config.yaml
n_layer: 11
d_model: 512
n_experts: 16
experts_per_token: 2
d_expert: 560
d_shared_expert: 576
activation: "gelu"
moe_layers: [0, 1, 2, 3, 4, 5, 6, 7, 8, 9, 10]
router_score: "sigmoid"
normalize_top_k: true
routed_scale: 1.0
balance_loss: 0.000735
balance_bias: true
init_std_router: 0.0322
lr_router: 0.00103
vocab_size: 8192
norm: "layernorm"
norm_eps: 1e-06
tie_embeddings: false
optimizer: "muon_variant"
lr: 0.00767
beta1: 0.95
grad_clip: 0.5
batch_tokens: 65536
seq_len: 1024
train_tokens: 465600000
steps: 7105
dataset: "wikipedia_en"
Below are experts of layer 4 (counted from 0) of a mixture-of-experts language model. Rows are named router (the router's row for the expert), down (a neuron's output weights, with its number) and show model dimensions 0-63. Each number is 500 + 40 x the weight over its row's rms, rounded and kept within 0 to 999. Numbers have three digits each.
After each expert's rows: "raises" lists some tokens whose logits its average output raises strongly, later layers aside. This comes from a sample of Wikipedia text that the model never trained on.

# expert 13
router:535458546500480450413512540500535501559462637452507458541495471487552432479522539482543508503545489564555382513513516576583504524490451528426471454571467543477487560453574530511508521469466486
down0:456424483513470461398464429542553481504482498537543519509562568536515544511429452458426449482489464464545485585551460501482509480442509555478534526512513503490435526502549488566486484516531414
down1:508494505481483529484445497439585491510498526506532507415515546539491520557538517548455477497508566493488515525531451465541521489510499503567534552499578489502515511564479532512498488561386517
down2:496461504524521421531497552527517538458467484526529523456494574537497491410491491551472538547547529473469509565489519506548489474497441501520490500517543528526471506489460506528482548527578607
down3:525499517537527549584438509530482526399546489498400501517538429485472538600536479470513464480472525571496588438493530507477484486565449498440492549565530478534446515514516500405420513542479444
down4:548481589547466527559543472521394510447464456490469535511543465512518525535414494515532540488533483542444468491397457451575481550461478498498432477515557487541531417503492540436588416542570580
down5:484457497503466478438524464524492433553548501504544508460527500527476563444461543515507500540478444504482532508465432505486554485529595509502514479534513543493544434557570480516539512447502418
down6:488496481553507518517474454490508506505523498483493571424534497522531563525519481500494469494403426538470504555417506500552538491537414508546462447458501546520479501490475512545534559512531440
down7:469488483522467465531520498463485562517496537521514531418502518507487447435525518524472539488486574507535530509532528535479546514502569463556474480420428533467515520463500437477480479502514543
down8:531441538506522484452447499513469527461554473489490410474493471505512414453519558510526564512488460467494502547466507481440489482553481474520529456558422440478538556525472506448495458523489483
down9:546550492558523498535479504492437472520476503531482524479452424530532500468529457570531465508476547483480516522524616458479516400453477504483433511558479504467521525448521542518491431574486458
down10:505467553538566472433425478456516488406489531481418555494440437413567456551498586588482558537405526490530452524532523485502420488520447501485428526595522497463378501476480531521527516455545467
down11:469525522501507470489480503448487518452492541540471558494539439520483483451456507567463547576555512490478511472535466454473522525490538565442483602532532535525447459493490477477533521544465517
down12:497567486479491513483583526467446506561518474486512527497545488459512502560571504495441495454592573557539511495564543470490542470449487443496481493490561517497464462549464522481510470439537524
down13:487473464451512482475518431454469494549488531483535499447495526488540533531522540480481512542499520499469478517439439438502489487494451516463527550593525497496575490529547565566491494450534490
down14:487506438538486441502520512448519577525496501450431543479477503573435476576452495571457487488523501451518485461445511510534450489483531487589440520471549522487557484481515512567518523504535431
down15:450449484457511528622497578563515475578428468457447466503522492519523540477505417495554515500499606469525506515474477533533530516494517564543506580528610558521443522524503451518453477464542492
down16:515476499484517524500506506466530549533467482451487549541481497511490498512450519453459596473518476467565449565449465528467561521546485474542509514503496420549537451504524508519474510566490413
down17:497491549474448468550533534570494531528569552521561581523480506548472585487492439493508497523424531476447479499516502441526525468497501474524545527505562508487566490588484380459451504503470447
down18:506501561497495458435471594559455571563480560463519514511469473550530492535403550474565533445447464574530477455507519517482531459507526551508515446426491522444546537460486431482434509451492456
down19:477455488475449508497536461543527521552582561561577512556478501541476520472551459479486453516459539443525508451448461481487515473526477508512577554520600476506522476494489499474565487567544511
down20:534544494485486519495529508439478520502546490452501487458567503476516463481492548493466424425619493482568484419536524470493524418496410423452510468474587470511519513467477469507469482531409483
down21:482511508469498493473603417588551451529494450546429484535494485510524462502460482505504536470478519442496572575504521507459546510528520486525500482468587513410494511495494504509493525448461500
down22:469445513567494543484423479502506473441479507465520486476507549504576542513494463483472509450488555468507488469471473449481470400525568542519496513424466532484526459508524532498522493502557476
down23:447529497641501421500467507383483545501529423595469471411531434534475522496535466551485448491519504516542418554487521503461477447512501498545528475529547478559449479542401515509520529480461518
down24:491470466545447497425495461553457528565455480457505500535448459564450528524555535495495445586516545454465516420519564533490560507527525549485484460485477540513489542468520515403497500512504480
down25:459454547496465512511529436585518503525526519497485464515428524534495522474526489502494530503515495460496573463528431550506466541502496467450523462490522491449475449489523500474500549457557541
down26:475519456478517506464528447561434505449576463516462487470494514460534533511540518458532506489462489576465563515550465535462441401541485490538528593518555471514471401479568491525473513572465570
down27:478480566495505416579445521562495533555552571470453518587546605536499464537438500533461503502499465499467568505470472507433472487484437472598587499535460450444488447432498447477435500554555487
down28:527479454529487520497551507460564553460493519569515447532476483509485508520563507547531483481525509521509488425542493467457533434458473532505474482476518596490403480545493482490519448494454512
down29:498571462515511463512509568552509516486518515466523494522436533559513441524539518533534491597482492492443441528515544478431485461477529496459497548470503463545530546508515532494509509391535610
down30:469520503548504490517499402419499488528482399498484525535527465526507504498514536437482506506523456531469569453510474516429487493519548486540461528461540522557489494469522476515493541502534483
down31:449483432435563534492527490504508442486468462475518530567504511484478545601527503431531520527507573457451492528477508502500492557466490498512490520471528483582492487472540508492494566482529445
raises: " ", "s", "-", " in", " and", ","

# expert 8
router:544436561541488531476543497450502524476544498500519492477449445515524517478542494486519557510522582546414447512487494472489516516496516461405501486579452511544525508471525477490423456471555417
down0:495467568500574510547446505464497496469470457511478476473492469467520515419493434550504545503513478538482512477530508510533517451522434477460563516465524435487484548472548481516435515493512491
down1:575502485475529497473550547499460484457471492492482531479513510518523543518463547555546568558524471520468464506436565390525499507484511497550464491567476462471503400456587535555451538495453467
down2:457507478531517531521460536546517532477453444517428473485512524485503469495447453468571610482480486483519492521457540467486544512531458562594485531528506589478411478549494450484402524583479528
down3:551487490466516453466539525451534524507478520502479553620535560512505444476363496582494492498514471474449551523468569498511495571544444518563510513486506500466478484531432560491509490522515522
down4:500473482511530497444516473507473502473514529441504465532489546518617554483496387497522456504438470444576470499483591604450460482449464575590462462472537397491510478450419492476456444509526471
down5:524476517480513480571447450528447549489466547505461520505522503557498494473483425567524529538539540468487417504479588509457576467490564402500466436528509577467378459480522590541508417498475521
down6:439509518514469503510451522540477509454474562508571480520516463433459535515466430537537538472496481523481550460459454467449547502533485470580517579505524438489489510486513496513471524507597531
down7:458505460515533489419450548477517523454404513494483470607459418563435545495523499533527544488526484524402556528495551460482545473483437511406498494481487487557510515476491508514537449508531515
down8:515457521432501513471488464509517503548560509487460507514515446489563479493489532512554453465439427493503540442493547452516475529513561487503554509407490501509509453638556475586471563507483495
down9:470458529477511430454521465504484494465512504426551433565474500484517526475419510465488472490444438530456488605511438488534509434460502447520478446486548520613478543510487480498498519505550439
down10:488484431571545555543531587455541534483529463447468528537460514441521537538479522527541503469505462487476547494490432491537503532463491503418490497463498510456534474488515501444483454465530581
down11:489470471487474409548520523516521502529467503540482428501517528483561495518561503485533518545476508500520551466587535473515452423470544505486484466469521519507470523447503446481508591490533459
down12:499465543511503534475493480531499467464490477531415480514469454441559495519510521507454531480452480503518557566412440509528516532484518554501531513547441504489483486457555510505499497489467504
down13:466523493509465471544488500497536556561457469518542527553480569523551508477478518517453492466553524484450542508517465472506518498526580498528473483540535466525419479488531556492534501518527470
down14:498474468523558500524472523524497483492542435437447530486527564479522548539449486503451501517478506483452417503463466484468581500511570537508493457518431481512550531463488463533511626590490518
down15:522566479540536530498458462434432543523552482429490455478518516485540480535472510481468453459533530465477475474439530486456464439512505525471462538478518534472475532493536511494505486524439499
down16:443573538469479436568514446499488574566472441513477474476546511440512573568478451448609502581492459446552503428462538484459595497501564503483553490519489408523485479495522447497526522522505480
down17:504479536468491527524473592501503519537511528500481497466512484521435463529520532600514481499522462520504527550458541549520526442582528481462481512507460537470542443570413405474491545575541569
down18:489479430507542524607487444422545517443469464472531567550446540482565523484469485519512452492577491522509476548435542495484529455524455578614412486493530490503538414479440451525483514550460512
down19:473527618529413527517458513515471505472476475474506506574508500434473495493537512518479499474425468507470545501415466517501435517472414527501545532515460499502474523572502464527497495500484476
down20:519519524571506523546525540442447463507524510548506495584580431519527493480510490462551406439509519514524468474546510549481524528468515434477581448490457563527532484593456493477539531511495459
down21:456476496518445479549448504531463499497520543533512519541445487495532477491498454498477531428455523572522499546486572542418437464519482522522488493517524509574535468515535451507452469519563494
down22:458548481480511469461533499493558521459480479488476499517553430559607482485565443471423510539458480459510493478471466442491429435555503484500495466504479509536496501534490447544548480512426570
down23:462463414457486544543527524460481530559507429505512475474491549592418490512509497488555511429489482520529539508480542498476505517517472509475498524468596473437487555452469492428536455483510511
down24:544458493565582505449475526474469497466567517511492515478462495546525576519473541551627480524464474513575504503550528489514520452578560441560518509502499509522476462471551473447534462437530537
down25:494469517442498497552490524517468463497511576551505534501528472508520592457488546531498522494421488507487578453485511572470584503505477479523517527493528482464568429401477399492524467490504478
down26:540485518570497495466568554488478501540539542476553521552445566546513513536497496506519516409497411469494509513516494499557531446545520437563483506510448493528501511492456533449445510459553451
down27:472452529450439436563529450515479513489482449503484454456511514477488542524484453549547484549488475560478510489501559500517479521455482397472477497475481426508572548435484501485498446516538471
down28:519507493534463504494484573565444497447593446479488474532516543475515448496462501488452426539523452499481529523454541493489477557485464497517524552532537519557481468571516485458543533485446498
down29:454535575514507487541496518476530499510490467603486492479513546456562504541460471475541474555485487497470499487467497529479564502490582470519446536501464485466511547532546535486523470558443555
down30:534467454405502507488482554518448498475504521483494451464505496427513431528415490494497486554439477485556492521453517493500530540529526467541513526476471510517446500449514515444522463465524494
down31:530454430461445527484472517482540442541490540495512459550508537466601532560461504574459509511485536420528506445478453500597496517549531478485560562472515496496456498462537466477454545519426502
raises: "-", "s", ".", ",", " ", " and"

# expert 15
router:508510520513511565473592471503542501509514472544490502522488471477436421470562527419528432492585499493511432470527572587451472516510483516520417473540485490511468599471550508580540454453473528
down0:449521458496535517483488475477545594515478456542580470460441478490513420554478496466504544498464457505445529406438392533442399481549474465454419466538448493444489478446537517483462548523480534
down1:411542536454515469452434530560457445553504438587485532579481490510517529529479486536494445474485479522530500563533541545500543466539500469474473565462466537507576529434488531539511482519486578
down2:471474500449545513478445560495450473488571516556529520521483475529487560466499466555425472529522479475454459496479483511476500422519417525502503549374530514515487574501535476499546470516557493
down3:502565496563467483453555508471496501540407508448502503517504458482437482524501566567554515572514522514524501589505522464481500497502542473464477555430544486530538459449466393544463528466598506
down4:479462579449534505543511538519453559479500491465521556520479477471544482504521434457510524427564473496548542515490494551531540452485513443464477461551572581555547484442516516436511509463506472
down5:470525486492454434492449500504571514481506563584519510463529442485457526404525473538553515466488403513552467506510537565517562542458533474555523576452490470566481489562550513448542483530518454
down6:523542512470511452491576516466496488490452507500531501474479473509485507561543541458522572484527488442491522460537520509468462564538503537452508423461568356519489495505541544474543455507470494
down7:525446520475446613472508484529525471529536492485446526543519476522473562511461437514475499517490484556541438506506517406525487567439511571480559480503532496525522523524487528486516452507508523
down8:493536525561509489430469500493535521499509504537555487435513484573494558556493509514476528460547528477531432551461525503463445523501535511505561438477419474457575444586457520491425532507494396
down9:471505479519496541495489470529472486478504500429485448472540458502499476488560519488505516433419477493488498498415523529510471449426599533575464478435450514559551532531479537505457459545522501
down10:476480483494525489494487519503487431492506507483559516488501450491470465476456526520477410433443451510489520485510518509431509551520433527523479441513511520425442509430529462507494483498524497
down11:569467487510474482613461475541518511538497552461514551501504495527575442567492478474533487458450555498596553461500477486450508532527510517491493485498530461509523498584555570543558503565424528
down12:494405503510564477521494477475478447511535538530524528512489514475442538521529574521506540493485564420457481520461509494475489528522534428525563465546522545519534497533507497484449462418493562
down13:497524479516524533518438460529524490476536515518551482554538486513544484517552556490549503506495519485466490525530471529466467432475503465458523548482496512430475555443531479490490384513515562
down14:467442508530471524476528502482507509572528471496496486582526528472458494499453563521487485488535507465509552554473496469446435466539457510499488452445549478515531500478514473510469512515545487
down15:558540448528535494484519546433510497520451475552564515500542582435558481485591532493446451459468502459477540430478503416454413453505456471478536538435456464489566572443517485478504481542524499
down16:492509506481549477538552488441503451509527472502497499460521506556500529496433504456453570462542431531531603616462533534511468480464510472497507631509395510526510452460479596510512462521550482
down17:542546524535495539527465462495507473525491475489495498462514530489519500526466491516492513478544497480531486520472470481489563485501485537439500515478573370465530466486553487538534525539514623
down18:539535511546462459489537506474527462510551573524536550486452502497558424459546485555511532486467526470413491484471430594469460524491492514493463571508539489453498511458618457526426499517439477
down19:512527517455429527570557480519526550518536450531557444548507450449420451475525481482510453476512462485452535540459534488534513376552530497446513478557529535510443463473422445482454548554544515
down20:491524506543496536485451558514477469443470434502498535477568481492524484485457566573446517516542431592542507544552441460504577493449455516493428526498508500455511510514504501530506429503543525
down21:483486487532500451435524455554477499527502530510552495512501436492548479477538456460505509539520553484509547516478469486553542503538457468629492502497556475424538486518430513483482571526567537
down22:505418517485525485453482474470564471557532500460509522573526497504467512527536544498438618491502533532562415546455550466460482572504447579530507543598515540539489500507544514548543505507524487
down23:506483554531545568437546489526463561442575517431509428518524521476415500466460505532501479541450483427463517546495534463517480443534492496480462435553450486475524483509546504487527489495502416
down24:523442568432448498433517569516506423491523531455532467586521496506512467546501553480511477476575539552497491526470530488472508456508551482520508502480525597520419493477531478501523542506502484
down25:455577470493439501470477440495434532538515433543491505508453504515473529532517473515510493463548540487407498458503485502508502503476433516516465501506424534570527511541530502509493505503488525
down26:511439500501540459511476508531471462553450509490434521478485503502521531531517456540460514535502530414481517466504541521472529529544505448621468511533537562515549506514531497514504552485460520
down27:486570498525544479459492477488561516446470521475555528534527478560488497458524506549504517539411479498499529520444478536477532507483403510553567516513536464505380476497436512533481471498540513
down28:506397582508500471456526468425443510549495530522437496519464481497466504475530477497557480556537476448523565475492495511506505520458472591535544501487481528523471500573489568522517539577464540
down29:530443516558460434529544497433465512479547457565526478560448527415498476452530458491477496471449542514533481434488409536517507496491527480519492506472504527452496446441527519515417476503445525
down30:466454468502463549525554490507440537507515512546554510563445558480515506413536478485444529485527458413455457520509521523532473425475575496523555510517545567560576505472505464547477534417479490
down31:561474554509439460544445538533530526508529536468489502541526482502509476402479478536439560529498509455521510502478554540513495562509505513486534528495502451553454488529472507451444547466527558
raises: " ", ",", " in", " and", "-", " of"

# expert 10
router:526508539484532505497557510522537506567419482439547491459468404546471470503575500483492438489517496515552500480584520437499571494501490477504480420484540514550497422451441542496497505424517503
down0:497507528545471566527486582455579555478466450471508506454496535500561504488528439452497577508495494500567490530530497512470507541476482427511582481412435500554574497510511460525583444578529505
down1:547506465507538460544525505491523535485508472487542522473541541546493556508505498504613418468497526541487500409460476506530535498520412508428440520594456477546581436480474517522454530484483553
down2:540460563549473456482514507493517500521474506558568525487525488451487559468471539477451537493484479499458545532514510457538521447485468480552481468545520483490492426488449576423527535560487557
down3:524484496443559522400477532478470486540593476524519499469450493442488524483565437475515483492442506539548521513466547557477428484522470453547543538456540462534563520531504486488496479562519497
down4:528457579535541495471518495485476498425501546456421480455574444496479465496479526508507561545518420397554504546461528498549425510549511442523461522436483424508537534462511547514476492511505477
down5:455483457544485467522488518494547478510467501433513495472484522466439521508536516566518557506524560498465498476485482516544519438492452539495492426516484527410565539492514518473569516486554470
down6:502536433489473459438503477443586462434516494552546529516456509500453519546543523500464442411496531539540501480518597537516448520521495495519535501527458559560421529543529534563534492545481496
down7:518485524579479485575505496459471572504491499533516456498511478518495510448404534560514468533435482473535497505465486574475506467553512487521539514488510528538437453547512502587514484438563565
down8:499401493472476547570495408477550518520451505482535443409439552496470491546489518503538455466575576480508461453481490534471534490482438471563466526492484520533509509476488451526501514547553523
down9:485457502488445561437464487448515540493392580545539433427464470464533489553500481471474436523482524516516486450518551457516558537457548530481459455471482581455556542485474560467504511543534543
down10:529461490436495515538493547520505547454576535500487531524499529495463436593451484548526506503397502482391483454502511504491485512530528469466458501444557473474606531621515477524494500515425555
down11:542469472539556554514429547456530508482526484543475450501577526508432492445531486517553430546503491503441447548478443543518462479567487506476508453521521588533494542524492475488500466551536527
down12:466491507487465434566545494522425515436504466560506520533504462541582548374461507488400517417530491451496466479519490551511502456481456480485464523537464473488493444501510501567433480554425530
down13:519532476492520497457477460443481483507504531577573471540556528506442452481507517481513435553440457579468546470513499457455430406502507508416496507529505538450518531460582488480525498478474520
down14:451494526503532537504519582523508485532547511506485496455497500572495532542551522520572571466510467458574512536556439456523514507426471542506481482482530478520581489472435505465471502503513481
down15:532493489514441568500557533581464507544472452527518510472484550471563584513517522561445556506449524511462558485459456533508501475463430440435484467527534466532516472589521527541484509542461443
down16:459454518503483567536490448534502465493471448523453531521501537461588504538494498483502542554472500551541507474456469647518515470510557516452466534510524469479442510414538545509552437496500484
down17:467489521473517540544491511480457478497437467456526494513472535491534488457438511437467558494430545473419439477460525490520535487511429472484493564472518580540504488507536487570476518543514476
down18:422520479483526470507526469469561504553520453451445487518508539518483475496486499528542525448432450538497469505525517529503491506499502545517487444440451447540477534522498511432518512506555545
down19:421487436498515450482445535553494551473513465410506457527489517538550521536525555561517459525535497504483479538469469441505433516488478559523498426491544480575503527450495469544455552498487462
down20:468485543470546548578479523442486479513459492524530490448520425418494378467421523485481485495474520468445567506579493571505533495459504515494551529519533529505493476522421506401484549488493477
down21:507539535446570525491481556430473435544513482512486428455538533461482504543452557531423564455575538566570476492505547423496501559495477508533496649415456549540582451508505442497579524484502490
down22:408540524521532444446430490521479518518460476459551502514558487534499528451503495581481533561506453450528399475457482485494472470506470524516581477465507483483504448512544529468502557540454631
down23:472548546549550514478520498476559422477522527519511505510518442450555489549494421536480502469509593516498522449507534517567514473497528504581463485542539527543568482519482502523560477531511466
down24:487544442468549467443447603523494465487454519520425489538534448544548500475457456548505509470442492585457544533545530536454521432568550552508515489505488504493546456507482551513473467468478570
down25:544469493512497513496510559594487539498536503512540559574519551456453511528439460512573457514482481510525494493508503498520479483508432489462445392459455531496392519509523567559436468587570540
down26:503474449454493507532526486525486498424493496423423445458514563506472487472467478485495456489510535498518534564459511554454558476500485522473502456457471503557514550461522551483518521527471484
down27:532498502500469478510489481555499608509420455502481469513550463425509562546605500497505531502574460512502489501426496471515525485471498497480469482510474514482506509516548575414552492549495485
down28:516486461546436535500468442503487494534441469481511510525524551524497503540513464569484489488477535504559454454495452481466474444525471509491519473553460548522481519507443481488528424422473461
down29:501462536549483492535444545514558477572525537490477442461499539491444545495454556609516486508490397515423500501468523496462582490525588476491567472487530478582475479493491513449540472508453544
down30:462414502511513480587524432544503455482551456462549495595510552477521550479481472568512469533467508549474526483541490493549449514501532477479626468528482468542547545471531450498524524576432466
down31:547509459500515449426476509560512485480504592509443520484515489495498416422535503553526480568533515492507540530532570503549544506494490532486516506486469481496485501523439520496558535467507429
raises: " ", " in", " (", ",", "-", "s"

# expert 5
router:488447519516466515565464540528501491457478559504549534492491530493473519561514488473525503470536588532494548507428517393523426490456447486451497473503556465445498464509556443510567536485534403
down0:503489515473543547484544540405505579423519564440560512501561461459547455545460502514510463544550563511476518526427512525507537428578480515531459505487518545431501564489485462491537470524485524
down1:437548520536467483472469482532466524539562452497481521530475502446434552491544425477430482567502548514550468522536537521560546486484505467497544546495514467458522499501483530516543538532500547
down2:511566447535541519447455418563478542544494466558469472502556433447561535520484498506531541538496519488541533482522492545476552539547469508500490579479486503517538459435510435525527495495510544
down3:458501531549555490525430541431488446545523451515562449533513543560455466475477480538482494533447504447543497477453468448454531487525495508503535536558509496560587511481512498565544549490460533
down4:509467541520516487557469515476481559457532512557464589515522463477535445462432545451510587540518493472480482540499554512492470516495491430466553531509467597522558475443420477517487453508508560
down5:463540434505575488449504503460493495465554495577433550485522519512454469518456528537518575461478486452521461556419550484489550561540402462445434496528546570512497492526534525517511470487578520
down6:494517472489498459414527437443493620541532516547459511506517527494467524494414512501459570510501542524510483517564541478506527445499430508492491503529436475462513532490487490383495448504491511
down7:458522433504468471483488476480492468452370551464537563498503434459488521475471483547470504514457453497474423532493496624483514508512529528462485505523494456406513575457557504496504515526523483
down8:504574438511466490520465526501561469488471486514493554503538533451465435435479588476442453532554462467447495461542483506586482556571575423500472515541512534503539521523513479468471443466556480
down9:510589567487534469562445513504507478432542506560448538478540570469514561486508491520525513495482474453470454545580508485411467502524513528532461507548410477572469489554512525546526547436530542
down10:502422509490514410511574526491589503467445515494549539433501509562460522502484540427565492476567512472492477476536543469445480477471580558516461476443588455448482512481547505550499473505515492
down11:457541539496518461467467440510520487570501524469488478495497444514515475474518476490460531513531513527472499473450514469463450476461559456572503544586557464426512440417461437467419568459537568
down12:480497542523494575505522544499506538509538576492489605467505532481449468453496431473475516494464477479484503465537532521581441471532458474568528511564524491559498462357488526511487422512467538
down13:565464484477472466494471499543524526433459428435577492508462507511486467541454512456408498464487446520490509521548456534528511493539528528446471426458479433488464485509500434408469549492520529
down14:523517533463529517480461498479549489474482466545501497514489472484479530488550547490484499581477501535465524631555391491445486481502475509516499448487501537541557533488463531486555547475450481
down15:522443503459557486451462462527525554553483524549510529493531477528491543535490531493439452525522486473515489487528477564465486522524473484513476554433485579510498557493496396476493485528497559
down16:494454544474447500443448510491527533509546603545552527477383540465511370473400532512512531470492503555507526459483506491453543435512530479473537505467408478536486561488505430510522501489566505
down17:503552503415516560524471476493462465495542432564475550551467481511559490533547535493502415455524523575563569494442436501555539421514514508449489483522502447567472540489474526550499480501527430
down18:539481527486572467529444533464508499494552587545480447478478579499537490580434514477533499479524504455489486552541503396535443550499514456447479527472507542456504469511449489530464582473470460
down19:567521384544436498450512522529489509479487552452534490509534525471507452493476554504469510453503520559505448471529497519531490534548504553433475457461498552466518487509525482549518447531507453
down20:525514442580484523476482447508540527475437492472587511513541507468434482420501493523485525528503519521511475395513557527561538519505508487514561539519509489489509522485517468517481422506466472
down21:559490483534415453515502493468479516463520457541454526449584489466551467499502507445534453459468507472494492503533547425465449475486469489495448510572473470457450480476543544418605503554496477
down22:522543472512535474513492569542475471545451514483415495485493530493439565500485459479487576542546459426501498480524469466478500541498469451455495511571480508535543473465533512534527477458504557
down23:426485437451486523531454501530467501457533529574470498459500453508529464533442458490477521530565477460511501510435510530437532422463544493454429464507411504506504519598452487566546467543583510
down24:501501477517563513477494468507547512490532521499478411492467576559497509616550438478479540494535432557490554544550503484481512467458476460452539452540513438569457488458540479460440400522479485
down25:535515539554482550448531491488498513426439487544506590571516466551529568468492498567475483419553529531505467518492492537490455487499416466491464445470522523482462530452446506538548510505522549
down26:506436466408514384484436520538498450479560551457442479515533480537484510491527520534555512500509558452535445552408451438470551459526456461570514572485497510478488451503520535504532435514451522
down27:471543501576553520477550484498519504517495555569500502480498518499492482618474435554535508476514466517443497528456524428472474543463530426523504508429457517566502501518507513540500485432495460
down28:468508519472451488492489507495424472492554478522499491515486554546521502452476444486499436421429462549506535560469459542519538479530414552510510523486465570510524519466576555516541509504475483
down29:422482506494464538500506558472400507486533522533459505607451485491494506531480546488517486503531466505573402452530519550474460466552519532474519511481499574494542472612521539409500546491512485
down30:549439468587516537436528531525398545451575552518507543465513504555472556474421597433529460530506481513574547441498485435514475509467524536443549555461535482506491439491500487514522492549427537
down31:449531488481573610599474495576450460517463575476401511535521540452576466422542471583553496500512406482521474475481473426431494528487489521488537525520472481525538498473495581538526436551537499
raises: " ", ",", " of", " in", "s", "-"

# expert 12
router:472489540484471489421492442424454523474557544512484451458548525505468460580453546466493482526524514519486482506523520466541533530538499502489469537508568605439524567553492567492489534500453483
down0:495508462454549559487486522535567469530532504487514625481442531445540446541509554508484433473496508503486596465502518522510507502471518494471486554483486513473523552460539533450458515487483466
down1:545550528470520467510500479462482494551540449438552473455426523548480454511521456517534498537520512450419492496452515427456470514447499534437508510465406526535426504459525523372466570511536428
down2:551531525504521457496475528452472556474462534502516497524499450629505526457506508442459522527490566450418511528520508491487470549498492525519488486497496462558480525480484533517466501494476534
down3:503525514472535521463477532520443434447471440467464479435514535544528459563560528569549489494553450470478519508625524454477553564468492523501506510512473534487508531528558542533523503471474488
down4:553483473547509533486507526503531511472504496521475585472551514498424504445460428472493450521492510467490492534506414609506534544482505535448492505500493534559564448538513476437515535487525569
down5:560461547461522522586532441454393483492550509502534505573465427531456453438484507514497511513481494491486460501408468434543494515497472514510456457489488501499488559492499537481533477458515560
down6:530523455481592498482475468494500517514535511474491422469539509480570516528502501478495528573416536496558503476461499496478471504456461526512457544577446473537495509503546470442515497450436502
down7:504434441554464472504517431520482457456528521455557524454474453529518495561500485511540559526531553508506484510505563480516447511559489596546534488562474485499488533470496529539511511502503548
down8:445493462517452488540393437495487509482479551479470528532451526439519498442493512494476447523496507460467512579483448479505468514460484505475435473532517492575454522500434542493488479552461516
down9:452525581438458515453476457507495511551468501470485535524530483498462490461469495524517538477425559516499509495429510538432369480582531505489470517526480556491492489506531446500475536471490470
down10:512448477421483512550512448464495507476477506555461492524521539480483500425516472614538470471492567478431580567477570438494446482524549476441474495510539482562506498489517466441613479574494426
down11:513526458469521520485543465549526483486459446484489490481456553526455505482465532429574532486529493528473492460499574546580464462567514445551450578487456577546485557519506551516505451424501521
down12:478503488547515535523565421512484538487493518462543495476466501506478525457567487499580483459518460512458487572505455486468522454585474476450498460436452505430477526503584510450447489530457507
down13:521588425502526563508485463483488491531499554457472514492517536491424459519584561512495450464479558502407541544490451460460524514529499537545444523527467511469472495480572549476500470473566493
down14:463499517501410450507521458543472436571577528469525519493507516555557484459543483503457496442539419488497466496524544561527479494444517570455453526429453493519539484526501555457553519511530488
down15:460541490499460445574441504434517449570528488539529471504475472457477470496482481505528549467551581512489443558546545497464546445528485597445553547458457490449514496524516496494528525516485527
down16:494549472501527496512437462483492502502486440483456519456551538557524466569484541483504446550494485457532501521509482513390487558462413520472495519512502398529492467475541473522497483445519470
down17:525486545603536496529553481442430462465467525498507528503424456540500456468549436492507487437563494460503448502532513493472466544514529564560563485456473537490497573540520507533511506440518492
down18:458480528445488535503524543431476468482540426549516546423446551546450573519463542470433547517454508510538495534585564473553616528558539453541493475475490494488533526424476500468457507486496477
down19:500432441488460454502471538544449485511540529509522449542515476566496387458519520520456539471438512528449468500560504493512539461507429483457447512446428516450483560563550531456562520508476569
down20:515573508474476478472408531560508501548369448466573507498520463491513524543508475461500595468538497447436445539529531565584515488464511509458484501483500535536547508494517474488459437501569497
down21:493484591548475425477540436475513510524470547550539504517437529495471493491536451464577450495543486489508515456475516491550549530558441372451484474406519477434560501481509532488555554492417461
down22:502573476500556457528529562530492435449478544502464522475510439449529501470505460502518494488484496460487542463450488489512495530525500499524519592543527556445499493517576540564491415492503506
down23:492517485504490523512405427498560486437529446481480426545505412496509440582463496500478452501511560533507511456461515528459493503465522456542500505405464488492488536518518440527465498400529418
down24:520483586485568448529565499542492504443457480535528525456534546482492476530553522488409473479451472516504448488599494470489412466499498464542468534486457461527479477492454531538504458447499538
down25:470436518416555511475482389468466510517545457424446523501531480456575510573470527512388455495488564524476485512626528473474469564532482568524435544461577549471549510487497534527557572530483492
down26:500486559486520510429500493515482435468471489491547454440515472543495511567519517545501474538518520529565529511604514471525535513448516483499508537521522555544603452534627554493574486502507496
down27:465517530460517517499436477529556503457499516500514434563434531552531520539503481541551477538465546461524427536529434539510528513542539460469501499531438453556450475468436457519428553482456560
down28:457527512473535504548559496506467518476542480467486513502535484532451559496466555470549572488555453418507456535487458461412486556497493559484426507515498454560461510524470471544509532452562534
down29:521514479555526488511498498524561482463504487543461527537464430502520512456476529547494462549531493483537473444451505465530475448475487474434491475495514470487422518554473469482523424495572523
down30:528467457515462485539487564405525577507484502550503497433564516475504510499569505480505500544467444513509561536456537453510496445419454528489444487437506564476494444500460529546515490501475513
down31:590555469548493486453505522496551454492475483542518450491568483551474513571452527505592512577495540437470545486463469479445463490564475472474583536544457509488412494428426529494471549481545506
raises: " ", "s", "-", " S"